Experts of a small language model: 754M tokens.
Below are experts of layer 15 (counted from 0) of a mixture-of-experts language model. Rows are named router (the router's row for the expert), up (a neuron's input weights, with its number) and show model dimensions 0-191. Each number is 500 + 40 x the weight over its row's rms, rounded and kept within 0 to 999. Numbers have three digits each.
Before each expert's rows: a language model's description of what the expert responds to. This comes from a sample of Wikipedia text that the model never trained on.

# expert 23
It responds to: Final year digits
router:447451498527502493476528530515486470422438510550486444480534503498571444504494483504517466560552585453520412446485522437500462471524470522494581429491486521534554438484455524510470537452532540524552598487497459504487455476540486453546454507516474503480495558486488524555518438537506572519581600509455539488538471571475457535552501466555539535496538565552477457550512504531437473549532471516524517488532437534590491486551481477572538480427553487508521515489489544449465516495483470437499526495543508549526491493568554476449563549574496463501577467487514508511510538488438546549
up0:463488470490499503509514515583548462522515521531447459495543516474539489517501476453482561567456450469523467384557576401456489565510470519555501428517457510368498515461418532404431526469477503512535528514468517413560531520536479446552451443538509512515499502522527500497536524507512469473445523510514553534484492504511497471460533525470550527502520565491502487529525468473455561595543523505503517495492488562480595477455558494528529522460531456487501561474503524543483552512495422464457457529485435495517434441534526435507478481512472486512499474482468488519481540488462548622
up1:439392477438505509471496505474535488509536540495461571426516532408591502545526580517442506543525496490516495560529439498526514478527493461443581495464494528560471502498473418516526513499561561523575557469526460524505562459533506470541555444436495491488462498489555487523574495538568484558481503533453454491523528537477481518489446480526504479451469540481431473510480498508436493522485500495616529586551475530513508475527474472517544461527513427391487513459502579513465522501475480444450513531480492509546489476491506503606547508456533466499519432510539514528418524455501527509

# expert 62
It responds to: Punctuation inside numbers
router:475506466608496497444424472533483474479409470450497443526554610536486480539521518505552492585526547442557495459494525508521479453548459524516560490509561566523531481523574463411488491478528485538475576457580453495505487488519492503535499479460491545444543537497476553441531442491440556483530554513533488431519453505444555485518541460522523520477532543489510520477555529571465456477512490515526391490523525512541528522562490481497501427463496505540543466428431529512469423538515405451518549610502518502557464487511546508488523518488501484555508512453481503454499519494509482497
up0:564511457509508499439557509517542480524449460487510511539531547505573525539506482462484494523520477438439481512438442525566464598535478524509552513516512521496491511413536534510430519527533514494485475530522501473492517505508573411482444522493533470502466540525472537469535451520457455597511530540553486457530402531430497527522513387557465433493448508452525448474552512526519488533491463495538498556460553518592484526434576521559526465521509465463514524469473494508525578516546464432468471484453530543540455416506540497515462410458521527480520527568571517552535506555524511511
up1:436433565524536495454548460508462529459476431494475501485483512455508492515567487541450509588512523537512505487592506479518489464578494528476496487597549511473480527532474536428526529597478485504467467466574479559424503517565517436537532532477480509518538494453515584535504577539489491471566499464558507483546521537496511571519512457491543549480482586542474478537436485478508392483472477491558449498512486442560458441529484523503602529566509557465522447488523558498472584462398496535489532532478477514474521529505484463458515495501479534563493452460491512480507545504489479445

# expert 6
It responds to: Name-initial word pieces
router:511532470547452474478433450499467584485536498444474480494542516497536438473433456537575494520527487471501458435475479449551492461497500523525601462526492546491488502480557466450437533545516546563532535423546424511465433451503531503508476444482356552407498514534473507549540494550441544512540437539475493459529534503412477471538496488541498534520573547482576491455549482488486423541509478493494460578478485514503546505493496434594545473461577498498465480507502527547527490481509483454519487570507542500571478489526523491504495504484541500552572496476438497515454518514500529543
up0:479412490552419521530555503499529536496598487576443523487490494417544470387502456530535522491476478549513503516554514500523436563597512499513539489468463534471511527444572538450523527474470514546482480477517472460500473489502508529467394482515548617525544566519521493563551465488469524549459454561511522486551506480474447480478522508492565449523510615544485524549533538482485527506511489530542515506408508524531486523525518560469516450461476538498514455498515513464485504518452451531477422521548576491471465508490556540562530474444493409538512492443452461485500477509529533510
up1:446558472492501550511535446466448516453430480463521441489517539453479472494465493457526504543461516458449463451437491515528458544472515477450458461490526524613498592532462499480480508417429471483512503474592421529476546540466609527512515474526474487496452456500574504523470526549460506476467483466534496428510540556473492516477520446453551534534571428467500511543491516449468472563553590546491471528423440443551495513490549515512581523480468544496542503467497450601523465453512507454494561526499502509442530548547502492516516555472452475496486444471472492560480494479541534471

# expert 21
It responds to: Descriptive adjectives, verbs
router:473503466581472465532481454600489479500483422500488475580576513511528477474483475486525570558484531458482461466490544447544491484543491517499548509535506470455569558491519507519441529513522493552534582454503462530469448417521451505567524456515514474489426499557456524475476479519484573504530550563527510498552461574480465495477475470545504509446537552465438544458516505537481485501567508439533507455487449582515529509593511532546531412496485470536468544505475527492505503500520486501491450548562452520490505507484497521420581468559427446436548452476526531534496545397436522504
up0:533576501544480513523470512592509502417461589487518465562576559519559509469472485547480534502474530413567443500518504516518505501568437488516516414531565462487519515486489482460489486486515519545543552468515498511486575427480523525520533416547532506478507508540504483494475513507514583555564518471453508510573536507520476445477480499435491482499575526482484501506489450543538469431490434462471464490588471537486488479504473510572559495488459476505505546496513513513488410469471540553462450472467581569515514444469447474468539514558436472520500454513560507608531487536445577507
up1:475498431555513465465468468513533640492510551470496481549524601541418536499597518476458520498509542446542453466492493549458532474513406478475469426563526535436481490489546499453476479526481510546551498548518557493528492538514519471541508452569532483526519520458532540551475466445500508517477497420479533489582473524521527528478487528527548470524522531543492475482556502539486528480476509493488543538518526573473512498556445526478542477491433479563525565530572519572477463518551472499465493552513526448527484414501450482538485553466570486405499491504510491514457511461368509498

# expert 50
It responds to: Geography infobox fields
router:433503460521504440525495427524500493473410476492455435494526511561516485497492500494524511594606563504454554473504524448553432507541447542491561507569518492497562454522507541508492553506542554525504565426517449479540521499562519495531490517509473508449504492565454506525537484469511579514470532496564547475520430563407487441500498512493537556448514527480496489448536444561440487532516479444506432496470506480534550563599491487576478485487578521511500448443445475512551470459452430452543521559498536486484508513476539479504506557503502526458544452469448425550542513487506486532
up0:465466491498442483512517502447479520466485469482469448492537469434535493472507480490442493547525536518500520505540481480572424482451413517449532553512509449503448595461503455557506528487533481458491542519469378536506520442598510509494519438567444513484453468425459518513496510556477534463514465484533533474504453552434581462517431507474504544519539504483464560527511509559553472494480472438473437444478527464473546456455473547485475532495531571553512579567446526547545504498495477522531574587540539515546500564530484496543498528519486490435499472450488480577593556502489497484
up1:427468451502483487510484464455507536484524429450605534508547493472542504572555499462584590508504542478512531461432572476412511568516472542411494420482538521514416422490508490474444536562533506477511523480504492486480511494529507583520461557480531514432531481527558495533550528490521542544470501481462552530560540514503462438420488532537499488442499504515564491509527438471473532504482542460478486459556504513547492496536462446484501494478528500467464539448476469473462434421516455512432542518482443490441535473483504437439478531505516502464510400530467543428528564528504494463

# expert 5
It responds to: Articles before military names
router:500559446539446471471488439506477476514464547537487476544515545495494508430464424460558503541489550473515494502456505514498470535566485528480552495537495552518522524468575481526415498503570556540515559516517448515515401426554501460544452499502402518437493464552484563518539524493477611557519549526515544503455505550475465502490514527543567539485473566447439538432560491477482482536517487468539463467480492553465565537560550423492543484514510453551488497476454497445494448448476465411531567534539535536525452495540568474449556487478519496474520495438468495551493565480469510504
up0:509484533531463496378526479566433495520458528519502448470545550475500545516494491449480487541506591450460491469514485431562444535463521501443570479514459483502428531487527546506491536474529491488466515500495510412505489484598369451467465529533512462511489539481456512470522531474491445586510436555509522455488488497427482537500479510511488573536561582426509507444491566554514540522502456533518557469510504498541554447528503486520477478482503548499543456541506514455433470427491463561464504475509441469527528457530576576463527514534460443440543519492451535487510452527535563491
up1:496537480512453506460457478485534439455490526463490431488476544503556507512503535452514517503469510502545492448551431477497544453516430518476549466445480474437530559437593511542515507559504481493502487538490506481404446544529429526537555528508418499495544475456563516539509443521478529506449430509501485487455519493485570505448478509488527502481501538495473556463496467508524497568417498486507432496531532475517566558525508439549458510527475446485433459540581563565491521484467420574491561529467451463419491435515515534443465562482453507502554549503550484587458495485395498512

# expert 15
It responds to: Initial consonant pieces
router:489512467548499468462537414505449522441515510463509475565539561513459412506493544482490533570567534485470479432501512511522493497544535514489527508556486506468491453497492420476458475529528517527558553511528450532500491476508517498488542482502428543457479500466520550644540445520483557507547496532568470517494501512381508520578453494517556507442529514411461480537534494540503470524504469502542463481483556571546515472556532494544517463476579521519447507439490580523596485457539436505437474519551524546561490479579522544449554527509439469508570483471464506513512519508464519538
up0:495489441538481401463448496464508510492437508451575531515534471536523506530493495440538530479495516488518426458498491494529512470545473584448544478560455632581503516454511433460476499515507519450459524461507488436538572490500510503502529396514491548539509503502518564540533483547478512491474559574515481446472461573414537507543471480491456542483448452391517522538496498604502495502490553465438488500478526545546476474436490446496574509487548469474434471524474479498576549488474532492454450455496506520508512504449496515559497453538524489495478486459456455538509588459550468489
up1:475541477602439510497527480418474496502496469520567474545535469526549403430473472515417494510484524504534470533549524545488486543469548517517528516611561486448485514531552487461449484493510493496512549498522520498470533546505554518474467501577513476530536555472505523505522520484551541497458587454446535535499523484483515608485528503527531483452509555556545498510521436482448439463487508471460550445497530536515543514565500416448516436482481480500537551524479483551501462397452475516524490571576436486518490529575548468498511494521555579408523535479420479504513443470513505475

# expert 55
It responds to: Given names, surname endings
router:484513499524426428532474453500446501535443480508489486429558515522532508442507455560520494521572506460523490427485519475594483473555466559486493454530519591490481520491551458498460543517520523545496568445570480493449467474530509501501446450547485549434435466521481536526528480586521507518541467526498524473512433511451532481521570543513528545494535569475460588439497496541494460549505460511470435509536447544526541496518546488535524438465602551489482456513447583477493448441481521419483564535442571526498474471522536555478530520516477455474572415497481515513497496518449518541
up0:415516453593466475458510449535480491437525549482476488501556551500532519486493505455501548587508514476449481489474534494508522457511540525434549479554461503496505451521498515487487473484568529511478545572525507519520471452544552493501514588488491553448464513532498535506517447442501530542445495546481452524464499493421452483551426411546555508453535525477583492453481562534514457515590523471469426431427512513475522494573568430531506510494494474571479514475521490562539494497524432567488514560515503507560473530522473501533502539504519467446568533438527413504534582501485441439
up1:441567500505431513524513523486411530519458558512541499505411496538534485460525457457456530484445501521498523473513556513538457469464532512466507519485511529489546467476486483402477412554490488532428484485528494485506476487514444489525572532491478643461504481531434487466516499465504497552538583517559542458518575514488432473506438439489505483504516488494571575522535495542464498466578508500493564521545469535457490535556543473496524445482604512472453501528481523437509541478503460504528534492522422502508457475557632480451550532461445465510505526496460511552512541513499435454

# expert 13
It responds to: Digits in dates, scores
router:473514515577489514479463405527454485485506448528521454501525540510544489436537492564504513598553468455475460454516559508497506491509493500465560451510532595504506499540517460439446440539517530553568592452565483516445483458493484568571523498515464534456479527525476508563493495514466569545561486539413514470493494567475521516535493478460507566471469502447478516432536496510493500478546436479521454504557524547523537533545529435602552464446582511474452573473456509500510459428542471471475503541461550544543496552484531508511579483569470465493563504463519487513514458526496527546
up0:408553484538483524478555529496424573515431521468473401505478471484533512454462492505534559490482481484497486443534547509553546500506561539500522496569493488410524458506566476483554523485474457528541533451454518464475473460476538469421494492490466531478492550452529482509463486449535454476523516543502592508548553483493490507555455436501568465413498490484452575416532499536530426506521485476488473474478422479438497425519491552498507489439580537626524521505508504479552448499521449520577586480540538508502496491548514418514569493489478463512543458484497499479444499505477490488
up1:515442422568455531462474526473467496505470512504499515485497469516513511484542496507461449608491520453464422492556480449562520520460567529547463431531456508454498467502530496496557457497462473494533583391532509501416488432496413461442497477485487478423516538516468539496518472536500526596557493575451497469561553531488591465526483495581514510573440480416481597439468468482463458473445492502502504487493419518465513496501476477484569483441582537474518503498572506474581477519510489475489450467484492510541530525473461496454509553480477488501501500525536541502448502541499498548

# expert 17
It responds to: Census and table statistics
router:457523476571432461498509467467447551497493491452488426558521550480518470429521454502491473614586523473487524465536459461543456486522476539423570510502488501490536416460532477529522479450512524539507583477514499518539459481561520511503509491491470517435473528518496538522477507511526531554574560562452548451493541609439545475439455476544539552517574525497540557454527485533456448541449462475514465508472478574553532551531530525607522471462515522488538433457480500450560484479512459446513484498541512488533481501483583525505505574549485530476552544468533540538544519537486529504
up0:473484519509478517563489536513507564543501495467508512559531535489477531520561431535497541518491519458476550480500494494546503495514476435486491480511555586547507437424485523481526454512529515469550499464484553484518541529520528535470525471509515444498547471515512524534469519546529585522513529429471502411519487512459520487451496584499489462539475516481629533448467533500533444536459475570494512519512548522613570465487561509508559447517462532563502458456452496540478471468441516564469552525418489556519486454575443540453522542514499547435501420452446483494548571450414540459
up1:437457455493569441440531456526420527538492491469499479470518557476454505397550505516499521473526475513491460499564452519547494461486507556468553497544489550531508478478451481539490495503521493460569547445475487557513558574532467444551515522516474482515533510542502516506540451492438470497521478562493427494452533511437528525549471447522504492505513516416479462389477486481449468520512492517561436540506566515436484498498495480503577574538573494433527536547455552440552530555554483429557552556519550513506538527463496534515493507449576555553536471469563483448477538445504548445

# expert 35
It responds to: Sports results verbs
router:475402433585508486533479430441515492515414494485477517483560595507520401480562483507517484560546505512471507488424522564555508470527501527479558518518543501522522471555510480510506468464536567478542575428566435540510422494513498471484509505556423517448526483513479523517511454543425524533537462536537475485487487562404503447571454495465523509467498526454503508453473525512495418517520461487518454481497516503593519478516521463523571483489552525515453474478457577489509477529517478430478522556456519528523449512474475513489591585528529491468547524455490434505474485452438521480
up0:532506427508471547528504466549492466535510495469452459578555517478550520446528479465548526581484488485488514492480556473555484528528528558425511476541541487485481548460457506555520510539501488512504545559468507558541598530490487387483403505517473542410489492551563504500493461456464493455531514431465486447520477563461539469519528467481515549488486432431545486512481470457515482548591460540476490476498511481596472457407559461536489504511465544491480579471548481452460430440516450461448517523552484472470464495452532420544490530561486489478431492484522464508547502529546498536
up1:543478478527528545429473435537444550494506474452458457435514478520501476587559438502536469516523548556506518464440498461533476503494436522491534475483526531552518465471447524516530505476503541486553524374536425537503536508476521513502494490499503522510441521514533519453464476565502573602543563518480525522529527564431485463543464448498515567482534531515514506516465458484539516524543492514459555467466504540562496497473517573541453510502459504530536493494466427497476440502585484433550475543495515507424558554478544454453512384520501588511592473509490486568520470444552509522

# expert 37
It responds to: Digits in measurements
router:477489503584442486495483447526478476466485425516510452438535539566504507463458487539516546573492500463456480474524516495553441498516525496449541511519495525514519443505483453444455529556585498537581625473580453503466477484558506507514514448508489503503491585504498527559542515526491600504547501548427564501477482502443506487527469448535503541531495539522516541492496517587396458543488499447496468486429537518543488468541526499561503460452568525475481483470400482463497533449498438501483551556490470523498447530566516499497557459571481495453506504461415465561492554533511465519
up0:557503577564446407471528512589497489482485483472479467496485494527448466552399523490527528531472501482512527492505471524529534517532472454520449531462527531408511562509477486535539487547478530518493591501514488494461480527447418525501455457507468496404472535482539517493507495562480485530497436511476556421493466506501445463570488551400510543527528487460464636513517421543554485579494536522427523500491546587506588519490458569527512481521558456491453512485494455518514522502459591496453477507495529481472474511528499482464500493580482496476517451461476529477534496477500492588
up1:510477536593555465482574517486519470458526505536482551457508588526576447441508553535468509533504444535450502472504522541502474535530460579435517492492549515412503451503445520507480535580602555448513589521496509509506439555468502529507541480534504502479512464488501495538537485499470497485507472464508550538477490479492469471527424469454551499523489484501503539497542565521513507478533545484472416517499476550464449520430550497530505466545550413507515583504403502492548485480474504469443511593543548517520463541530560538582545573501519496450527513530474489505527464535463512620

# expert 0
It responds to: Place/time prepositions
router:477475460537456458432412464523482498513512479517439464494453574424503480455513505454549562479502532475449469508502584546548516531533519510469511436511445544501576482503512590485483464534562595513539559483536472515507502527472510495550469472546410487449506580568500515552533520538502558536544503527474521484469478543417512524430553451520540539500555590501547523468539491543469480566524474440514456510524446489526506518527544458463531517458575464520480495488461520474500462491528495408456563545591469555503502506526536446488505477482503583478537525478477458471560570458472490533
up0:506559485547536419435495469509566524554506494452571492461515489465558465429502536502498545491536573489496451488526507448501543535542439539457508439488528463401425548533438505446492525588480514489484468549522459536553506490588518496575438447588536507502451530597511517518453520547491486509509488518493455558544490513508466526471585429580491506528520486495538486533540410503471438456519480451532454475514435515491492587478454481490550510471510508491498562497513453559568490564459576506459481512531549492553492456497476443450492531528502466545501458505494433510499547509486493515
up1:498554478585418526533492498548490484494536466509482525470493504508531513494442467544391478536430484536547466519551493548570450514496533531390533479558494475434489546514531505492429551487490495483561553499548506533523497516502523477456524532537406520506496451477524462523497537528467552474467524508558502484503497521480559547510521469495603457528431522522499486430539486476467462548506488505515495499441469448520468494548579493519536472486524545517517588485422536430460523466499448586544579605503555466512473452572455549529508479561519522446557554457537464506468483522509545462

# expert 14
It responds to: Capital letters in abbreviations
router:444504488595470485486423461528521535490520492489495412495544514493493547475472483517460517650445546523543477488491533558523494527565520500521474528493485558458524447490505487438440502485505544533504514510541485502476481447551468506507472426523488547449467544509541484566521466536475569556502566533495543450508437536437469513491488456564499529525542533461505513483530491505514512528532456493515486475509478506536524507561537552601509493516532559592477602441502522484513520552543411410510521520477486505584508493487531543494562593482428499513588437519541503566529545542505510500
up0:500532487574479545495506423504488523455501520500515480536584526474549502529541456455491501606481518452530539481520443504463515533468475491413543432535612530485493487544538553517516457513499541475507514494547405495476510489482472530459491415452487511410503484601557436470467523525504437542482505452560482542502531518469552529470497425541591435547525417480504457545441482514457446551496536518493488505464439499473485538529586500474584483488527496552439466528492450506553523514538460525505512489512492493592479516485517423498458474475522520507482444400493463481480472529508535480
up1:444520453515509556467512429531437589495490501478536464521518471536509508557507554497511503602539521530491461456531419496458496498499496525392505450532516514475523507552520520493546514486433485481496532512438545515550571445602545506522496517549497492477547476509496458538505568503488590503536483510541535537572492565428470462531538474475405523475473546486574479504494487461435505536519527512540457492503526498500544469536479512512499523475532423530468483501506507496617477497494477576448543505573422539612478516501522416550482538476525540534514507510533500505397551516533494536

# expert 54
It responds to: Foreign word endings
router:434518411540470480468477416525473506490443529531507512489559472495513472475497407546479481534555543413550470455464464518559454510543556508458547521514517526499487554479537497510437535499510553528510513516550444517471471472518556514505446518526480478447449436536489549461579443555465532520519494511510555519464458573488492528469535454539566518507514542492456559485575473506433478554532459483508491480477474486593495480522470426556526444410551496522448515473459583490501463424477567445487542563526544580491498532556558507442533544485474456524545473439470515482545554484486493537
up0:454454474454478509479490493511486545446482516495490633467597478459506548443476481523566530480476499536517447391512526521516485450502454545427523578522472499485500561563456543579448494534484493558447497469460516544479531536503495543519569493526487525477498534457476516455471511497493479492433476472494599486514494517467523448518542424470546472451536459522435516541540471482515520500566450515499455468574500392562540517515477502613492459473558519530499496462502486445512498476491498477561519522483479591481487429450472514458428505461462461425520477465446506476496549494501506565
up1:456513508502492468542456507495568563524483424525503495474506515504534543594563526480499500486476526459495414497486616483483464571493404496486534413498452534476480510466498507513530453452503546459456465510492580525433461526623511538553544493595487469449525514541554476429571469496523519537543468489535530444550508531510506504531585469502546468429543488485450603547485513548560532457494501504465504549538439500569465501475591489488456474448558464489469489517475491486463484435559529520508567549459456457495481554516497466511524507487539509491528461498542506494478529489519474542

# expert 32
It responds to: Everyday word completions
router:476499468533468414569487499485484528486465507473506568491589508552557471443476480491536531545489570411480497459538486474532438505529545506513579516517506502461495518541550440436458454536507530557511542507518469562503434486536488476539485461501457523513473471485488549542532533521457584541526563441475492475505454506453456535500471459516501555481513568452524539499508489544538458506576483492428462477522548485669514497535515459545578447462563518495465532470439590458547488473499536494483513578536541504527457482507544562469521509590454487494525507450470494548469505447468520517
up0:525472548440480461514540535505574518512498537521459529456488500451505447477498484480534549473571489485460511534442419511549449454524512487483603515516575538530472481523478467520537499516569456450473495511497440468450449450523475471511481519406463467516443523472560512529491489500482540480564509573428493494553540545491471364454471540521496468474491490462519552534561488517504504507549486451579508489484449509531442427527536546506507434481537547469510483473539566554502482484477519547429584472510479461551482517446544537497458531509511395554551474456564454455583473528500521514
up1:469498522520471447526506530478468536510441481444463490497507456465468514423456481566520535504451586445430490545488489466501453501473538498541575457453509556556554512438481439462514493409481506461499491438455462492477443483548467446551556437470521547551556540546555575478544543523451481535481415575497491482541437513514556498447508455474518475443513443439518538467530478490492519439573537437446546424437504577574511550508539438512513502447499418470554520519479522466476511477483500461441536559509479478494535441512474487501516521465463512497512463510542436469465503488447472464

# expert 4
It responds to: Past participles and verbs
router:450505434563481454553474492527494532466414566567489484534592611544552455472545488547557542517537440453513492485437493464518470493563497514477541489510467597424561514475543456478445481521487539539508596479548525506474487488540490501508489462543476513481451491527511555541441512481508532504561602508503558483475455570468507449531542457550502536515483562499532547473520525498499469514521494502511490433479468462541507569531504478536501489496528538581488539544543504498539504554501397473528493570461467495562483523598510508465548517513490486522532505496449434580502544473476563540
up0:518508510510486483507513489506498447526573474527523440459572521470514471450449502557488533524513506406512461416477487511525470568487504496490568540469514510450437494476475463531418541496496463533445552529514454564486494482470471486490485385531439491503492523506510521538433476482464498453501436549533444524451504505504462493540513434496516622460450538564513556523508480487535519488542515463530524500507489437450513505555467447447530542466491502509465498475488479442583572507499502575478537595431436500519423526579535503421512475539529552462562517521512545453560415486502516561
up1:528472471528511474538472504616404558416547516502487450518556531503573482428535508502532515496494441452536469487535465417516570483438487511536468469580464515481558525497541547430454527536476474517504490532476493533465445434507496478517494504565540584496511533517539537509498489479558528554471523517533588551535473476512435499461617502588508557512476555481532481444481540520511477523520487586509399487415538443483471532534463478495466459498470493589495526551516495441473514531482498484445485490510517452487502479534528474520473458563443493520440513481484484536552522441522542518

# expert 29
It responds to: Opening brackets and headings
router:483504492572468486480489574540512453545495492451523507511567475501490460482496556475507567579500576464512491471497490477530445507498508531497515442471604591475488469522476479478481499526540541536511617585541504532459474469585497485567489464604461537444456439503486522445462535462515559520478500478516498483490507511407540504500543478537526560516574553426498543495532533539504478574501506475527453489478472504548488487578469449561488449475453435567504511445536526461507490491493466452439534528513496535501450501583524508560535560512463528500563543502495472483536499422412491474
up0:488522564475453523550558507544550454456464509489408510462499599484505512538443473524465547505503452484439493581505500558474434503490490552548550443508483526418570549483429483494458479457488516542526523490512485376454519509472508455509509482501490505441506487598526474470487494467462458535526520501477431435555484467505444458533542508534527486428511511438481513472487439458496467476541461485443487477451505452472524440490524466485503542493528491528510488552537580526497479469541516517555566495475498501468468443531572467359547520548443488479512468472448532475532482568411506496
up1:568511579490413476459519542497527485528509517481539514467541486488536493474511505515430505595470558456450488506569429539477415507577547529503482490490514563491498454534517443456481539486493533562518502500500521489587545474476529516495438449483484506536509501524423555476468491470529539530484490497496564467483493481466553475453490421572460486513540500497484512543539512553558501504596416483466476527447529553591484454496494520589478454478443516493502405350522484502503499553505414524446486517489519541521465500448531435525465514530548533503544510481492476421525503507481458522

# expert 42
It responds to: Table separators and months
router:461468503567489473437534427480497505505422524498528502547525532519481492457530469525463510531504550467561457412507477419524446473566522548411566507518455549478474432511604526446484528519597549532520550474513488522484452484540530506522446483505482574455499471528496586472556436502489555541549562520477496460516489558440569445516482513487540568464500538551539491466568507526459497479505486523580486478490468512522510478515497487517533485472570461506461511461429524480505478475516477501485494566548515511564452546482514581481537614481548526464541507458422410532498526484516518501
up0:481535487492399511534509471533509480500495560494513433454492464455488543450514538449491450498500539440566468458381545521494493501447537488519628488532489575435536492502437496502511512584516553456521543477528545453518490438567475528526466443443454575479522518509515465490555493470491467502496512451481549526518617506507489475494436540472564528523560520505549539477482427499463501428469525483479515473435421495505557511510509492547507501497596512518439451510480482483520557504425475532451533540543562523464470418518444540501496463476533459535523510483493562505551560528540500473
up1:592464469473436491497509414496386583537513438482500508439479454450512574474517518439507498506508578461509489489497480536567492515465569536492541547495466505477477483499514489469423481519491534523516497504540519436446568427573515549524514488536421496497536525519485625550456473516503481595503441452465557478499508483468486606515494522543550509580468525467528489556495411485476491552471517460519556508450480478467494487523515527579505501532528539476509549528533458428511443493479460508414522512448517449473481517511450503439522507509534561527491541486472543486544559532510503483

# expert 18
It responds to: Word-start fragments
router:497526489553478469444460466564484500546514495450512434523577525559510484507514535496539525538484550500491462481470593485505495521565523550470546535523515553463503474449586485508393442528512509477495539563525452558515425463563466487523511504551424573479513522469530559530506446551507548575520555569515514432492426548414472459558510522596535551480492563474541516470539513548465437518530462485461429502492471554502558471531528501543452442444559516481460489485474512494519442499501411484495550521537504505511471545525557488475533577496538478485533489429522441523498545482505511501
up0:481454470538500566530513507510508494465532528527499516458478539519569528505582518464520504533455487476466478459462535545494501486524479557546505502535446533578485500476534444450401511550437466492517510487510441481511435501460470487541490507491505518547487476540509523545574507521563466533490560505463488554565534497506490516456490507562518526440429456358449578445541505526469487520476485535487507477469588539535503507540530438479496465540413422482418466488548548536525489482531478477440451474538497600486487468539476504472502431419559400459547475568513481463532524459449520506
up1:514582446523545494448487539533540560468492488447508499485616512440492451419509495516512468507507527479491372497474558433495458526517450567528547376473513478538471479521519546493472521479465512531511515513523488490504550458489477547468561463495434511496395519532500579482497479519517500524470488458475440473519484493510527525494519484516526440528456522447518490452460513493491426499447511601441482574545501530539594489469515531498526512431553563605466484466523533511512464517416521497414483502467564507536474482463483554502485520553473454427484464477519515466531541447520503508

# expert 57
It responds to: Symbols and IPA markup
router:477505437558472480461501444538489533512492519408517469496538563499568455526467505596464470525564579496495476434489486459512483514528543552537529488586539550441495447482558468488482441493521577602521563493511508533488515457537527556552502498510450488480511515543483550465569482492430558526515489575512550492522497528433546474541556491505547501431514586471455561472542517548458442557535511479448525543539547490598504509523545490501543451493548518517512481512507527467441460485522487436557541537582521520504500519518501478488559504554571533441562562465501447531497503515508534473
up0:469499443532425497482504472495555542495473471463495478502451517512487455457489521540434498518534513503457424550497526451490469480453538433538539542539505445519540463474520471440501422504505567566487508483534502519532491570555486548501497485476473488503460513475572521512508503502522597518523468508490560576477445481515534521500600457514494517524462551505537542511554490539434453550528518441490541561435436544577512504531557512448443489523521510518505457479490547507463459419520501503578530504484481577614535443575448453507550442480575537492544521485471509619477536482475470542
up1:519554449475457523538523562462487528492499471469505441552563512524521490437509501443458493525517579401535525485508433513519508561460491509467561546488454462466559501546513527556535524501556541558536513510528508503536527390436532478513465493506468502532530556541574442448481543489455500526633577525563578488526477568438550478493492492499502559479495524506425523487545490535508504483486494419471536402472529501436487505503456482490529486504491460512496470491449461500518537520525434550477464541553507465503569411482577458503473534487520549474553493492557504569491485490450563535

# expert 30
It responds to: Capital initial letters
router:484459483538459491498505440513478509522477444455495404545590534481533481497497490504490522547509571493527492390542526477529464477531490537467501512531451504499535429480533496483430482512536493515515511514546446534463505413616473497517508501571410569460472535499510558602542503500499579519533503540577570477544473541347498493544516472547524529467509548465491511478562492569491445517503484506533441492473481559494515475568520494592496476477522476521504504498503515502450497443497444498482505497514497534537439525510550505479562590442466477473557524476506475550534565516482509553
up0:492576459510412463476504446547444525478479552523476474546508533481513504478493437514580465561522536458492438443487504490597525506559464502502561530546541532497464472443492508533478548499561518565531602473559451534490479463550522472511475393525401541467471516520543510487504492564490579486570516535481534466476497579428509510591479480512521504470558525472478527494601529500403453468551479535480443498452473553488534501543534478491517444505567446529459553504457564442528480495477474504469507581528537525493481525539529514498488482533459537506503503479516467521490528530443471559
up1:491507421492439505410403454533478533558567527503517516511574484501562476490519520538449463530478480543467442485477526537511448517551457473467520480562507527510487543525602474482501580422494467503521506457505485611536545484398540442488484462495488514518467514454523511511525477554474495524540421493535524479489508464473420486516433526507506439529514563484498512480503454508484517450456527559508479415511490555514477489516528476498485412523509508551531568464495476571480519476481517521541567554439551505573424569561514468527452476523515532426547496461513482537468582482494556483

# expert 27
It responds to: Space before numbers
router:488498487583508496475478416505412514480538549394434484526489539516550428518531503549507514593573524498469525481491575497530454468523470492524532511550480500476538509469510464441434494513473548501521592584582472502463450477569456467509494481521421468480473469499497573540482438517473539513536477540556504522481445533411487472518507507549567570474523528458521532510535525588449462545541463507516465454476502489563544499508520459533540480455553495504486457545446611514512525480526459466484531566518484484563438526533562519509497551534509467497522495462459534523567466510450515529
up0:398598512525540492525455480532491476478393484515468513522531561536485540451518486425417535516528484515543495366492469475537505495428430472488553518528410504472471480511493523432501509415479511486478540520472546513555498499554524422426504484552456526502540493567476487525508475496553507472459484436499433492499561475492466515519563536472503503538460488468483455495586525350510528543463530451596508521516474535551512472524444515503483527532541522493447473441488481532480446478490525535519471534558515512548489500465464516505521462489556466507480532575490503538506477499439467474
up1:482505427478444511501490464528489512547447457548519555535598529431523486450521491453535512505497544466569506462482487532491467523517522491458584484549553521564551564491461468510523493507583541563540488471548438534516514401529490510485424433513461544445516525477493539458505526491517540551520502520554492454490486493455505563464493471484483539492491523483495514398498458510493421532545543498511509494440482517472549492584492519486495434550586531530488557406501480488539426489472546486505513546478546541502468513470476536374536493500440494450547452487518448552466516406466551458